Experts of a small language model: 9 layers.
Below are experts of layer 2 (counted from 0) of a mixture-of-experts language model. Rows are named down (a neuron's output weights, with its number) and show model dimensions 0-255. Each number is 500 + 50 x the weight over its row's rms, rounded and kept within 0 to 999. Numbers have three digits each.
Before each expert's rows: "raises" lists some tokens whose logits its average output raises strongly, later layers aside; "comes before" lists some tokens at least twice as common just after its tokens as in all text. This comes from a sample of Wikipedia text that the model never trained on. Tokens count by the router's weight.

# expert 22
raises: "le of", "ley's", "head"
comes before: "\n\n", "\n", ": ", ":", " =", "- • Summer (DST):"
down0:529525450463535444493446457501440456511487539478514496466517536578534432541503497452475495486654415490487605479506505516537463498451422580496509449459484553487527474534496453485451497504531596598452514449600521544487458402539432521464545480466464514426397509530441580467539558537427553541502473526441508463550438471445558562533513397478512455567458518536415497468489492417540538592490524478427522439463469478500568491553474589532494451550486449558462530447477482566566517549550534473434565501492459574469512511496577501533562426434430442463550568551524573478474491417453552467516438540440384450549569508585562505498509481446519535407589453513530458508468491484524455470542561511638408504545515501439488580428472557433470410465484411522487578496575384422443536530579424
down1:454604482500502456439421454538555538493494504490492545412597449476443546464567587471526391476530390589541517485544548490479495419501452521564463517626583426491556405543481441494607532506488563432561495492520579495516559453446653567451413481510482591535456541535536469604478431587503472386525480488470462520473492471457446522544494545463500548438564527460513501502537543510546527481542575467503559476523417462557420493470476471458578491356538565471487587444514569503462539526456474502526448504507517467392467576419469472543407446433501492523579495468490425485519519475565458451538488502522466538529491473494460395595477496476483368481542530443478510484571502502495473471481497482601501591499604546532498429543560522565522464463536485501494515503545510442562476460557462
down2:447569511516472469590509439559393527552491458581482536511539430471524542512567521513599583542510446561516486375494489496539461485464489514622491442483483390531551424516538493523537584486539536545476500418449478480438542435504467573398608483530567551565442458528521519567478515530492513431532466544448454501526476485470524422452391549504533518519454398469538521561531469503452617544424468509582466518515492546488374481480478477493519436519549470464485570527583488522470500536478538530527440510410502480447532570453478487494472493386457505393617418453482406507489506532469428492536593485476451483431608464547527463517560492516537495455484602578549530399428510519532478437494470517482578511563559473425518469463488413582499473372504515454494441490413448456529434483527510
down3:525458455471515501445520538429485460500504468445539461469436446492491546549525538378591523477516512509557520523424368481521467504480451398500511496422571484460489485492548533443447418534641476608448455546470468450499409458497434574491490532480405562481494476437459487505495504476521596447583484556540455552441467465385528568447427400468530566483466415522514513530535541507494464476546494488480483512449518483509518473561577607473431527422491432511415484541410528504517496397615464583508390595466558533482488389470528515498419487492507489510510635503453534540419507447455473526433511464500537583448458575513533458487503484531531513492518534488410548627443452443485486481489464454438528534472547496484485559493526638492557527510546458524499596584558466418498512528482439
down4:491507453520511476483471526566529538512511402498499480547576548545499484480456605548502440543456442558487477477503473504502566436562339525463475421546450494460630464419562580516436527530615533575545497437548498569527559529490580548409437506495400424430509529464568450539473493566452534409500501551606462480554503455431469440493491582559475544490501569514519493548502573509489516486566542484482523530514534512449451505585505573567555408460525442582481440555531451663490430496523499501558641491541488656527476500486504463513453527493427510577492507537581531595466578502536515496482525471430485444464539521527503485483483583607458475475513557511514539434527532488569435475467452457407585476396519501514467519500492533512476485475586467560495479540542558434534503556530506
down5:540486476444464529511408546502548630585511375508442444442553658596462516550578571541474549482519499564443471489462482544404503514564510490460553507548525521448487447497568481469463424486487534537465503519464548488580503518492483485542457571477418506480463539545439518558425460551547512520438460570518515463483428395435428565404432508491537539506520545382547552587452521523493518465471601488490493486450479572440559516558554532432509513518590521439569457440538541493482476478493511542540505431557474474540515572511507537507437451575420458548453540405444519485503547555559537542574621446506461430510562535506460509510485481502525437453513550467413501537455546509596511587578381436425488535475599458539442433505519511511520539547570422585570445508470491477527450527538466
down6:495452547431569580568490407339344512503454491420570490525529512505552451519426571500467477496407539557542513480571467560485601507458475465468446536441563498460503475478508474550502430436532504517549553497450603462518454638442562339486547560569576395470605517477491505524476502480510511441512456479543493469520467522465480485515449516564509535497510486559459471489512465635481478408498545451530472570552529483435505486571619410488525563563537419486604504494486520497493443442575461476523453386538485535468421460585514477523460424539489508533535447528495482591458514541596543595461485403484499416502547451522534536498582554469439502561504463483524488470463573558460469497517464498462491456504486486514531469420501546449491548539513536535499570553499512511515557578432542
down7:595600517433548569548514490502515454541481445512419441533509573532580418468519510536448525470458482483505492647495473509496510520390514504366481469388438530588545551462558452533478544513540623492579542437538448403539538521579473532552514518453478565505544503525569525536411434475523554394530557408514445460441525449488508530512485573517472439608503496485510464509464587586406582497504444512506531504541613463470502487566585408497537463489512530614557466460586466466501515515529525349524528517534465605485500490491487464474511529494506484466507477536476520523522527527501478503498590512499545439435461449441525529516467541508476578480506451427458585506506552532522464441483459483441416498547490532448473492394527619356422484507489580465452516459444493505535470554494530

# expert 51
raises: " diplomatic", "ctions", " abroad", "itional", "iction"
comes before: ".", "–", "; ", "2", " | ", ":"
down1:467455492495514534506524569528521519477571567340538523491508483477510431475560514527553485482507527548412524510425468456526523494544487523515517476500458557460466450514501527578365580530437502500452505533477514441487580502504509575538505511444540497452454523512411545618372498525539485505495439524522498472411457458475482490447454495440512429481469505514553407549554474497423527621557498484439454505417434502397472538474555576435572484420588520479462517487551509541531462551423468464494513518541458500411507499487622512420445601526456478595534477469495469533534436578463491460546576491541537480441568604498461546369432455568483464516436534437563606463513508434494517533531446483493491490499497422527454422534532467398487488538521376463485562535487533418591416447391553
down2:442593459518503472546523399518473566526511441610433510485508515514462534535455521502523477445460540583540494472543526487446459604490511487485509423462524523485560591457524452511534515438473528533409462452569553524518516480535433545361458550541489501468521558518522456492494444454450513452452517409529464423442456428543410432525514477467507590568608583515520441509494597433485481431479468523649535460513493583548435522535454492517379560592523515539509545449521482551535494463511541487518460404543527493542533492551413462447529475465544463369534470470454496564411504500474383563523417464468473492457520506428603426491579533417484584415545451456525524462408489544549484548527542560472442462467533482531548540469561511608472439464516497592450533504603490501452458476437503
down3:512598463505582451557484504511469479447524518551557552456549467453451537475463538605505423518494487595506479552426488513429501481423506520487430553472467407497418586452429496493502458495560523511513438554489487445505501458531537496501533550399523464477529542448568399463548495483553474429506471443505504396537522598555496574540526502502541500468424535502430498506538548646434630501466577415478458459538496434514474491530326445459488518444516413493475536500600532433467546503517514486505489541493580517486503557536486468497506459509520501518568483539515469463549467566418515426462539449448534435462512478455537511453555450478483485594585418430459445426495478530469555570462493506497485485490487495626594492520492516524561536407676533482525500462464556571402597448491593
down4:492443518521578514539457456524299501445574553456425489459517541482463445537433545486399469529492556587504520492596520547449517387406518511465490438491493487531522603528482486454528524476536498545433510466551589374431557517491501533463548552502450524462542585407619506480498426494501477510503494405504463518479467450493458496543488467520491465534475536493500451522522463462580576495529473550505509527441500508465505530479504456554537556489495410510435499444527646492486407533452420518495493449465566492444539461483453449501587500520489549526523575581485442473578505547551448434502340499381572547461604588458495450519434445538480444474541515620441500556509461491477488407462568474601448596525518486528533431539551511468487489456550501475519512510396522544451541480504476
down5:488557517577601448488435467442392472515546527524560555484563477493518513532569466429455538533473515482550493490521535475479537536508535524463512464507472508439520504482478456540563549565589527506564448509501568488580535459467616511585526544463600528539507521494522449443467471522413430529529453545554580520489474450428386479549492462567481591455554527552501602490510514531458573409516508497512493524523504406557486530589560466525557485486472413491492554546467563589378467487520475554513453495450547571559531446408552503632492501491493492463575580536432392466472463558467368444550452532390451478561526408471490579489529399500467549460406438490430477542524432489549453499482536504426446527498432507425565479540416611496594479451485547488504459461476468423511484489530564
down6:447551481441416503475498513501525592550578466519429463589460532516492500571466528478564473537575566490515564572455473457488482543451453565486420519487456520467447491564528450556524513452485533433515496501496496431506496517547529504434424466499589487518435474516476516438625504496477505386523544407498459444503558536516500521557588475548438605496406485437440432454517438522512411488496493606507439462450529572547551489515478478529524550518527469462571448514433489446574478505646536470441481553543556525606469532444434530507562494509545499470468437401487486529470557517514523441532481495525531410584525494487553406494510474441581488490500506411478512506387496568506532501490496508533446487605569403526529469487530584649553582574436517434418606529529445453581521608491556
down7:437519431447595609493529536560455445454430529495452565505426468546406511544505553459588520503514452514423496550393513425446436538450478526630438500507493543450461555467465516503479558546446560502427429594543466523488435421484523483437525563514484552476490484447517551428559510535479477481472539487479469515511514430547444475556511470472516506473426493460420482544509594532468434535452573552549434534474486550549597533574469385441504591558532550514542509383439536505545524533625468491465437462453615534388490524520522473556577555455485502463478586433516521543478466488553495480422480466487602412556525575517525449543452565491511457419584529451528532427455520553434506521505530495582438444445496453543594517528578505525499555476519493514507505542586475475462521482613586
down8:450547451539537603593576464464509546461473523502430446487594513408476433511523434415441474477450565497526577605563535593444513569579524493498479516481550449612502413500535521509406469548546503570466551501602450503493497533621494418488472539523451443541469570508498486480505510592524532484482504535474580502539486507571446492534492596537469498582556450516495448498505497556555424484449461416480528579513496408446592561577462498438478398552500562442462519545518451499488495491489522557501433483490540477520504433451494478444443485540450466514529486537482484449466488486600499488529570535507427426456498530441497478472501533569608546563435504540520492482577398486521400506526382477371522582538462544537538545558504471525595416505657535537527494495493422537504476479471423

# expert 37
raises: " |", " | Episode: \"", " |  |  |", " | Title | Role", " | V", " | W"
comes before: "0", "1", "2", "3", "4", "5"
down0:543566532451460499455378526493392501483541589558423510493589472481575549421544500546411554422468418480527526478631449453472535458467454499505473511508524473584499476482490590516498526506538503495573488513503512462423488507531542500501492448536450464481599511545375524495475458489472463530476554397503581394522524526523554483509556529542523448536497518468478506495541543498482481498556527449398448461498486495480519554492559582559496568503513439401519500498513493551497478514543540527495396449498530455475458462446511418462544519513476456434469508455444475517542467489447419462534541531469466472463499534548501443527412453509540461476547543525498465331586655573471435611510515359466494508480495556409372395514542541526480475567551612528490472519578407583487529511408490
down1:507541405512462569539459565573474471536483449478517439526510467476509521444652514518541567477557534503559553513477386554559571527484516490570449503492537533569415491523616519497498437553516451483556556417488488509507487440523604584468541437553526457542561439422472380528436470548474494464445452582467515489595493455445492438509526632467453512508474511446517606495515521564540468461501523414504527554524563685409535557411392457526532508497565454543495525490433523490468515477479508502563506505459569541405490569503479532423584469473531433439563452534573433459497484529454488473497532445435418407495540489462525525527483441483479504463506513518451505629555534451523446475437478517507439551460554480483470551510478502494472454502489407467396593481537557505438539419538524
down2:556478488522509497458470529429450539518586426528480479547446550459420554474521475425548548475535446528478498545480490470540558560589545549440480497461551561507486461582519479524453456592510514501501496418493595528399404465508565619494492453494529545492541398494457487416483399403540497515503431456519495525549557583467511535477479481545392600524441560454531487522550521546548473591519477469521513524509498580539474609524482450488509518479504459499478553446469481510505491534512514516470564561440610572372578518461583500513427442322556480591497386536556454452525460523457459550531607481515531454498442542498529423492527613546513537522479550501550453569483584457545559451555504581468601496438563471483546528469520574485510414464492469509493629488551530469517473456516465
down3:536542492499532544493521515566530408492496558355540536434576482537526539536448577444610494518475510573507490542488554511591488521398510509433500497497482544535509471543448444500526541483526482522512537491602517425516454484487555520446535399415469486555519515452468543532512508542463405518540497470520457532508487538555476471429519566492567504490538514482416498452343477459450415513492516569560587411520487455568501501544567513488509504541414520503482559470473567463431421415424450445497434523558430539537513508510414381606474489486535600520502526422510518516568495494557516458476493493509546489559476546580502468588504566509532601572482445511516482534487502379505540460535547589551516428568525547470492414438412594506573589532479579597542460506498456624495522488381496
down4:497495459542517516518587545583500493596591494510544548468429433504509458418440511465457446520569512542480465575467474441458430543400472475411584538496530463564494474518548409537533549524477478502444435485476488578455556472548451521579499526622460428447498558543462535486447616541446527439537481493494509441552410479476479450518456481424546539572544491515608513514504539593519502421465521544548382609500521493435540546472478527469455494532513433521468499599384435513473584463500429540425450510479515513494508490575507482493468454540493610504541502466453435459489436426459466462456430496508669562495480561417640431548562451504504411477413502441491422539590510487507507525499444462520587518493502472451465460489446506520486528503449450528544445514539576545566473471571545
down5:497561489474472524575504526491486412484411539505531554538406444504407474473535481564448428457392457467439516575531435472527564448485496449602559514472469502557448577453523488517519473422437475480485497601535544467378554427531562513499540453483501479464497481552447512474513623459475484440477532473597511501572531515486526561526512431537483473429517435519541490478518551477565485500575484487554513465499537475566482538505588548533500442563430553524490492534522603429494612478520545420467503536470497518616449418542540492589487561513462397484435517394561436570539480473617569516544472580502454430533481490470532552471486515518431405574474461471510524509506581488403505543459465486437510454457585536471455646525506485493527415415527568452564475480404544463564496385498504
down6:518536464554562477529467549534437516585572386514513483585478527420411603512522431484540572531554522506535490489507526589486534495483513539572553502455612527470490573503491572515478460394545513462485474474461563551472567433562463576499472450506471448535527408477448469470424484463497415456507467517550509503476479556491505555513542398489480502491513470528527400585513513489521430511490502493475443586491502561517437556458445492542508550533582490523468379413552557526488457466536576503513526483483603513472501518489568452496504478412513590487547484489540436555522425500518555566504490505524537409494486523504525491548458478517500506514482532519573445540427468523561454353613580522451559655455532441573462533510486511520562454527425365432405618489583594419530573488482533
down7:497484478566549491458491544451481502438512490406479543541470568478454522402494467470553544464524437536533474514504553462528523494486433447498502566469521434497507536535447496475528481543450474514587470448491538494464435470549525595479482410501492479512444468524450562475405450354549495445505445573495573520507539513425526550533573490448419526477586516507502474505546519497624465516461427539489485483526458613546447718546554408484483615560547554577513482533478578426598491493522539542468460520580526503410544404488458551461471474460499548575495466407491449422518539569541499501451521500522528501586454495434555533568459564508509541502481539431546412521435508512482529468498518521603559512488515454459403517467446549601582387533425501504459503479576530562393506490552553

# expert 20
raises: "han", " was then", " Channel", "ha", " music video"
comes before: "\n", " | ", " |", "; ", "0", " |  | "
down2:550491363528576530513492426500617550452603524413497538454436536495506414455413508492472512584451502448390500524484485480390437467501476422510572459445441554453540552524494471556573497565529400503666473465507448478501434464454516455463538455403561409501572519500512465585530512448522419429530453471566536522437521509538512500482491475510530505461476493604540507463447436476465492481512487511501563453574465500463461538412564480487509554481432485415495435553512526435455495510512463443356505383493512490550458473514589531531432532513598630452527489512518537532539513622462440529494459456429459489474432438496511467484557472534547473462459529516490406541499514530491515506469568493518621484480496448558494470546541558506604513582535415523517492504485495434452488537401499
down3:447485488424432457502610479580595499429452494535476489518550582478469519498557586527484503485502553575434531512449454497598462543536510589493432452430530520437577596464501518451462552418432502494473459443622485447454537510527576524499499564516516520495496471475560499463486520439539424610527518515484567492444479482512481515514409494525450497404556487509358524462479431488489533446535526500489477512471529527591496457544477444505529529471511547549453554409459586514430497501537489516553536549415483565475503390512491565443423521450443524495568549441437521423472532605454525523459538536507497496603469415432486441565469523501539461372381566496596532520537512361530483506543442411472512477367479495461506536468479462505480423488549533443533467552507462520579509592413533
down4:490425454522479585513509535345552456526545463507453486478536434522515438497414557510554362424387538489373500517506525378491508447493477500582539477496532476508471506418550574539500513502486390497447513480526583502533471438443457484483532469437508505549517421528451547547498509465572556484556435429515395540558451525482452399427597453515576481469484482553513442435529400441460519447504507543514499498564544539445520475451637491406528546483459475486440470499555581468613492506456464582469493408542537386484500474573539545506491527571501553588532580494504553492464557491554543486547475518569452519526499573484479446491487504577572417517589505480481503449433480515525465462514517526440557544576431474445502519501562557455543501480500459505522585545489509518387493428398513
down5:577540506403569514377474589537435534488485465504554499472545454471551482467453508556428505521497465438485444438560478447523526410539409522451499562412500551432523506452485504435435520479486486477502504373496469552529437511489448523479479478546508518498541536526409523501497436499583517386451517478548536395501528417443508549548497550517436502520471533510599487578496516470534520407508468547490546498475427504490468493546491502570533505476457467416512514391434527420481456507560522584518476394497476520544434420525527419431440467483519589503552431452626388465450440514593514465572452513436457488470466524560532492525518490568514390568458439466484431532435490496520503477575605454459544468436503531503465468558581491483484401532557437442472568519554539465638582512492610
down6:443438445555557493513490388548429484442537535468570493507437511470415514511494630454566460477476408462584409416495474456529432491485481460468514528446404498522465449455499530492488474556516476570661487419402570522518527548398505546440573514551513479501575483386469545482513499457578578476453447630551435447435506547517579551469476482551515486478569587676550478426428482493434570505482425466543543479411514571421511573461546516553407533526483558465538540514563433486454542516462560496503508560474479533453475514468558546484479492532530537511580537448493467390588429521561437516513528416438542506506455469475432537450543571501470469456418469461515475527447500483557521480505434561520569493492515508530516475546558469489456451532458536498472518507531466393511495451531521
down7:514481489436604534572602499533486478477455478391439474499536490473470380511536571494496473433452482522569421555494585473494488549483490600380472543491505570492532578547461532503538518537431455585496492461510484428583545526508492510395524506497525434466499375475515601485523472487449389514418507461594542469396444513405522526544408435477405437425501510497461508406530450601491534490393437521454510482475575529581532485532472435473595541419508482446576511463483506537479454512501577513551535521420466566614476398542492473537592519480492563511518521432518449481487589494518499519486459485400505465526449436468496494551528513521525521537493413556529473484444538469424490463567438498517506453426510474576499541435413557469498509522486513518511546585589493442535523516378490
down8:472483419481490540572482456444382511502497546477505459583491439490427390524452516470468560498476594493540456437527510589491530485481549479477574444483477494474532493463478573516517468496521489514561444511453456476574455442478549466482495414411528451492552536498457524405501474501560473524549468433465511507500506449560551440528610394461427471446469516505508496524505452567373536481480369384444562517529578407471440537497465473441432495457522423454560492526538535556388494531511557512439603435466468481527487545376462495566508443442517518496480621495565542544478498478403413519417525461507499515378503546488488441404542509509447594444517463559507548504518509610473575548586553528519439474526460517587499534455455568393488503564540476440507432482498488485524485445469401
down9:443499430453494436502501510528480490455472500452556558519482389482473479482461574586545506464517442485582434377522434492566497514430530594509526489513440499496525468541373505439514510560535511480591479480506431508538511479580528450434439505505405519515568557388371489518518481560632569492468407504467529519525494563526521533517525542488424432514520556567657506579473506521469570432475512509522600470362529518473485587442528587475478491532492478447507567556562467434454601504452515536452569508488533508517557581438506563402458524490459483530550473497514471478500525538496405527513510535528550467395558511539465547554514516536430460500478486428514446500516445477555462543404500607457572464531568533523493564535590509546425521586477409464451531506455491411552569472511512

# expert 60
raises: "age.", "ious", "ense", "land.", "alth"
comes before: "\n", " |", "0", " |  | ", "–", "6"
down2:522497443468488418545512506556526346505508501529496458519440444521429544478514414502503497493507516610488516453487449613495623515525523455474477530460352501546488446576534545443526444561491492482544565488514491478560456534494539472452431499517590512455516444429542563507500514454421404465533522537448575499551547502358500497567569544420473454514485446459540568546557504533465606529534577525560489434506503482512601392497485382518559457479425485514456517474526498563502487479537507406517502530514487421481498587532492520461541519442540525366473458448542533398476653429433481442528562521524516474494539437481522489496503501508454565500499531481442558525477598466459571466486451530470558497445574544499470457589574513428444447510609595486523478491437523475547428448532565
down3:445654509517460505449432516514533486477497453428480521408609409587471434557489507471528472481491476535521494436451535535587489442449579497483386416531572491453492420509501534526601395453463567406429495518429585465529494458476507539541583413445459622548467553485405502549494520561514534452541542513533464547647540493474449455524517553504494484533479525548511544595519467557458449492528498502527520463519486419472415495446554529362446555498464466489545495523511426623477537571476512423553484496431430553472453467476473558462545582496540549529591539623475523529468492501412537473413559520479451598497549511454571448483502464542473471470517523560504545414526517518462448571573526514496517480518533448505568524553493474533478444452621471540515462507508555510572499541513509
down4:381485568473527451594434557453411545531551559547453452431519452490492554540360461552520507477436539445442552500569543422511514470558459545427491513471451557514497484516469516594561531502552534468492522497453558511540456553517540474482446558506503424507538437435478509513563491558631398457434497525434470436526500518480455484480524453593411552504491543498517446506557460485498443485464541416392433514528497431480436452571483440479492549485540529508465492530474426461480533498505479503522512419474474455423537484491469450450424483552435511419521465473507504510423459435541475513451472369540609619449540421472582534529443468505535550453547393609558479467449516540490508448421508559562405504526500494487488405512562477493444552639466524463468518497480540477380392466466546
down5:431494455474607502424518463435440572405493566393494548474571519470602466499510536556559525513525476470535518561550542495484519400479421527446404586546427496457467414505417546447436503498524517437450443442513528448556464495514483474593571480472445470496555539439521546445569520520483501519536553432581490374437450442483474524517553451642550438468538464507509449495586506488501445461417499403503442524529518460499376488517461591486523543511587520535513511433546556513469503629549491555504495459471457501496464425467492492478455498542454544530523452491468494524448590492586563513494441474488582496510438500460584491425422494531579426528506503549456353499488448481532453438467478505558484453438532508499445445466468498524493535577607381539411503513549446550468566527469464
down6:512601469327522536521504560660440493519537519529490462573471538521492497512550577475468493448555470504456448493516502527444538501496444563513543492524485592530489547498518591335455460481604485522533513564499498453443430550538548537554509511477450509512514443439536490502461485467539441513531410584443553434448499442486520524516362507459450634536446461431500532478515548465517524414419490450496556484530391566482581533490487395455485503451450497528532531542527527407455538466539536427559492461507482489444622512538568493462436460433534522448538466405508467522521425481486465530468478526488480508504557473517582614487543468515496534397444449434487502537482502473466508444453522474419492573465543545527530524525529520426517471480471582454605409443553508431522544566612560
down7:524546526524468446514466485578578479532441531440502476423442492492468448462491507477390547556636514534589459507457553549560471558438495535437472461423555495455531463550551383332456494527511438457435429514569435534447407509501410499564540382511593487486493547438507459509474560503494534585542476475458573468428505504542508559459581558471413496587479521400453560508555459518529519518554495559472529514426490444495521478466496486521579471490604483483468452496464590499442544465506577499420499384475518393480569573530535453486456502448531513538448401595489449520465493485507601470508503529556528521392475508604440552489581517500523496492532550469461445531473455441576466444442496565506495519459483558531482548482497528462436581542468462574514527455404556494591522539511505
down8:525496507455530479552519501577534470480582522458490551439429501499437494462512593476425493457575446548611488480451512582546518538497468511439513508482525499505442541591545407386507480560548462394463553641516407530451490560562469468572571428500493446481495516418489533468517452520531488574556571506459624427448516500475540541451504478574403508620500499381474604459516502576563496494463390446437487527469555487464514579472498456515559518470574513462499452459522491412444560425552557514493509500509450457530596501457516462416519519413524511531504415513549440533511481509492449574543504600457506478426538483525494615476528489495531520577528510396459488481482536482515516495458378578469479427497552612514514604469492516452367448518481475542508454501486449449499512509557480
down9:475479446549481413501458339454567505573596501520399498568494536534439546519461538468578541553386543494474394418567509433495498448498531548444528524422473531503438507542493556488502468520543577568514520465420556449598520502464514593509437620490546448551426521492489529450522506496473384479491546519501447488486487529441563529431471424605513522488482516547501382440647525509515512533468552477465494522484468488512396532548574506464455591442501533383474502578433482540412468529505487559540516486521474545492489468459465421542527547436394480477445502568499484560533605446507472428465468503546493528459576531519478486513491498592495523456515541552524515452458479490492541470442618560534430471571585512495529469517558514440500470550533437434422563577519431457470453459479423

# expert 48
raises: " years later", "iens", "a =", " University in "
comes before: ".", "–", ")", " | ", " |", ","
down1:485513489421551378543454414487547563471514483492584473472479509500531575502508557525522468491471555477501446513535459465530466441460564545514409623486481523411386529531506593508511537511554520528399484458574523536558542487528477474487425517521455499485497503425549586580591495478530422478408534432542522502508446475473451484488524550456523521547552508488469495583602419485577523523448521465487449415472430472530485489472478568473489596536449443488387563537545527496474446602514421473586633425535457482476577525539488488472591529481525586536458488521571542450510463584464546574480522574449486546455548384509446512489403522536485573468500517397527580469446485517488632591446422460461529446562574437418527551457586474474511531491515530534512534503518444516449547508586507
down2:503554502518527494481603484553426594544580566496493516555498523565561492567504487567531456503515503500590497424436466520432544625560449528503550445439458483499562580422512454572544511543450538539520449542503496580450456453522532576488457479509513557552499540646447515409439534485548472494534455544448373457533513461470569501508551563542501536426466497459548515558441511567556526531599506439513509490490524504471511529565541529532412524581431488472509506457555499504421503502469498510477481478507491480394523398567563459501429550583526492545370569481516378484530418541611506507491606571523419627406467478541583495593475466551534476503485436541435507412542514512426428544402449462513493476499488448442492506523451543512513510508508489438508440452555521449509540587496424
down3:524420555421491458450494460547467623392492563422511529487468536453564407455441598443537396509428507559484588543527573559487535455470577468464407478565550490483531475550556441452400497483564534466432485541499572433389427469444498468546496543557554588533566555569428399488525478487423628494541495501516439498435498478552407534433518496511412467466484509564439470440563444593433398451525435570479459468529482418522504572508517500541454562446509558510515537552590476523527442525455448432489463502490496462554492500472517503518404484399537452505508451525470447530513539463547431470569583467562513517534475510451381447534577481492549444521506503425554535467516580530507478445553529470436505577531531532472525490521514531478537549455561512490543519479546550516526577553471588
down4:523481464424451494439502505571516495496483490453473457528539518483485560483530481494459533560511425493496513562512505507554508567553570491444437440457495466515606513583405471581500431456451471581545570531532469565513496557535493571476444528447520491515544557514563492520466593548441435413564445445449499514539394499520479544345463578380532477540592439506541480536515467567553495492472485519471474479498538437503494535495415520554470443500557515521511474593464490603457498481511499513619505433574521488497448424462502484517597459548461448474514465526558492486517520457462544475575501590461488464461459430463496599487609508483464551614557669544433543483580537450428454492595434591498504528503549529532561473445553535548430550436431484602538505447410609533469441492503488
down5:433533491476389509528562524494461581532499467521455514568516472525503594462502548467542525577475458508518449492483452461504513510590440547514506475485551424516524611550474519597532559479439483484442486541492484557572602505542525577539445543520492483560478482454570609563547437501520386446497545510499565613580557460508550454457534436548575538561588437486492536582516452407599544396382444453478480470595536539487486625455428508452530506468570447568521531471476461580445508515500603528433599523594502521405511524476458553525529529500518491524562529508497500549498556465443527460515420513510521484402432463452489454486464540514538553517501488554529424477555489518474500472467423521486517494553557476439504543421438543468489438412430489564489550525451433522495396611528400
down6:571530513384526382534456438367513510494493548512541430472556462492586545560435462506483460417492468529452567423484551546469490474561462538563496557546525480446532537491492486514451475435476497528506507542406531513532445502529500443534435490518529601443493500512428606496512508505435493399488511453435555488507488431453480495536571434540519499581499441575492469512484465441485572468527449519470497527575467418531498589428449430545507434382513405556537481522528515495585558486572416602513532460508510469538559558387506504482455551407513420509449490391551450531507468470538527504539447411481524473486521465627493442379545493474551404568579481465497498507462477455536396457520528424446512511512568462485448599484495500462538419476464569438481581504534531519438382518522439
down7:533524503391566413462464492461504495526443590512527459384538493432570476491499467453448390411460481480499540554549545520474619528525443531526427562508508487442555534458527479505458515473484514496439477544410510517560438517536399523536469487526537474489530544552444568458550543456469547460490510491504525428472533403492377494546546463562435521545481499551455473471507502526485442426560450573431555551574511380500476570375540399576459462409525451581593549444589531506587493463530429457442575470506502457568494473410510451475473565468510474426493417358463405576509441524578528467520534450523511431567537470514549471443549430498439440493579529408496472446478526467501459439476531424512422536518562484488490506522500495490510535417513526502523538565516572505455500559460411
down8:467575448472459499526503607575534488582550578523486506447514478528421488419476453584455501514512611495522462555482427510461546552459513480480405497477529483484506508472468487546542510460566486404444526421580579436491469452486576457557476541502490467463479518467468467492507514473489428466491378539523589531595464484452530469462506479517516469452496455487466499479408519608452386427452501549481556561487525399469519482475617445469513473512498493566524516433633502498467482509544578515587496528460429492445477515549411496567544514557475568546517437457450509535562443602557457558425544622513531516444474444442559541559557557402468564449529422511566487496616518437458585489482465454481502478516465507524519390473602402460505567490504463413545510381506531478496523522550573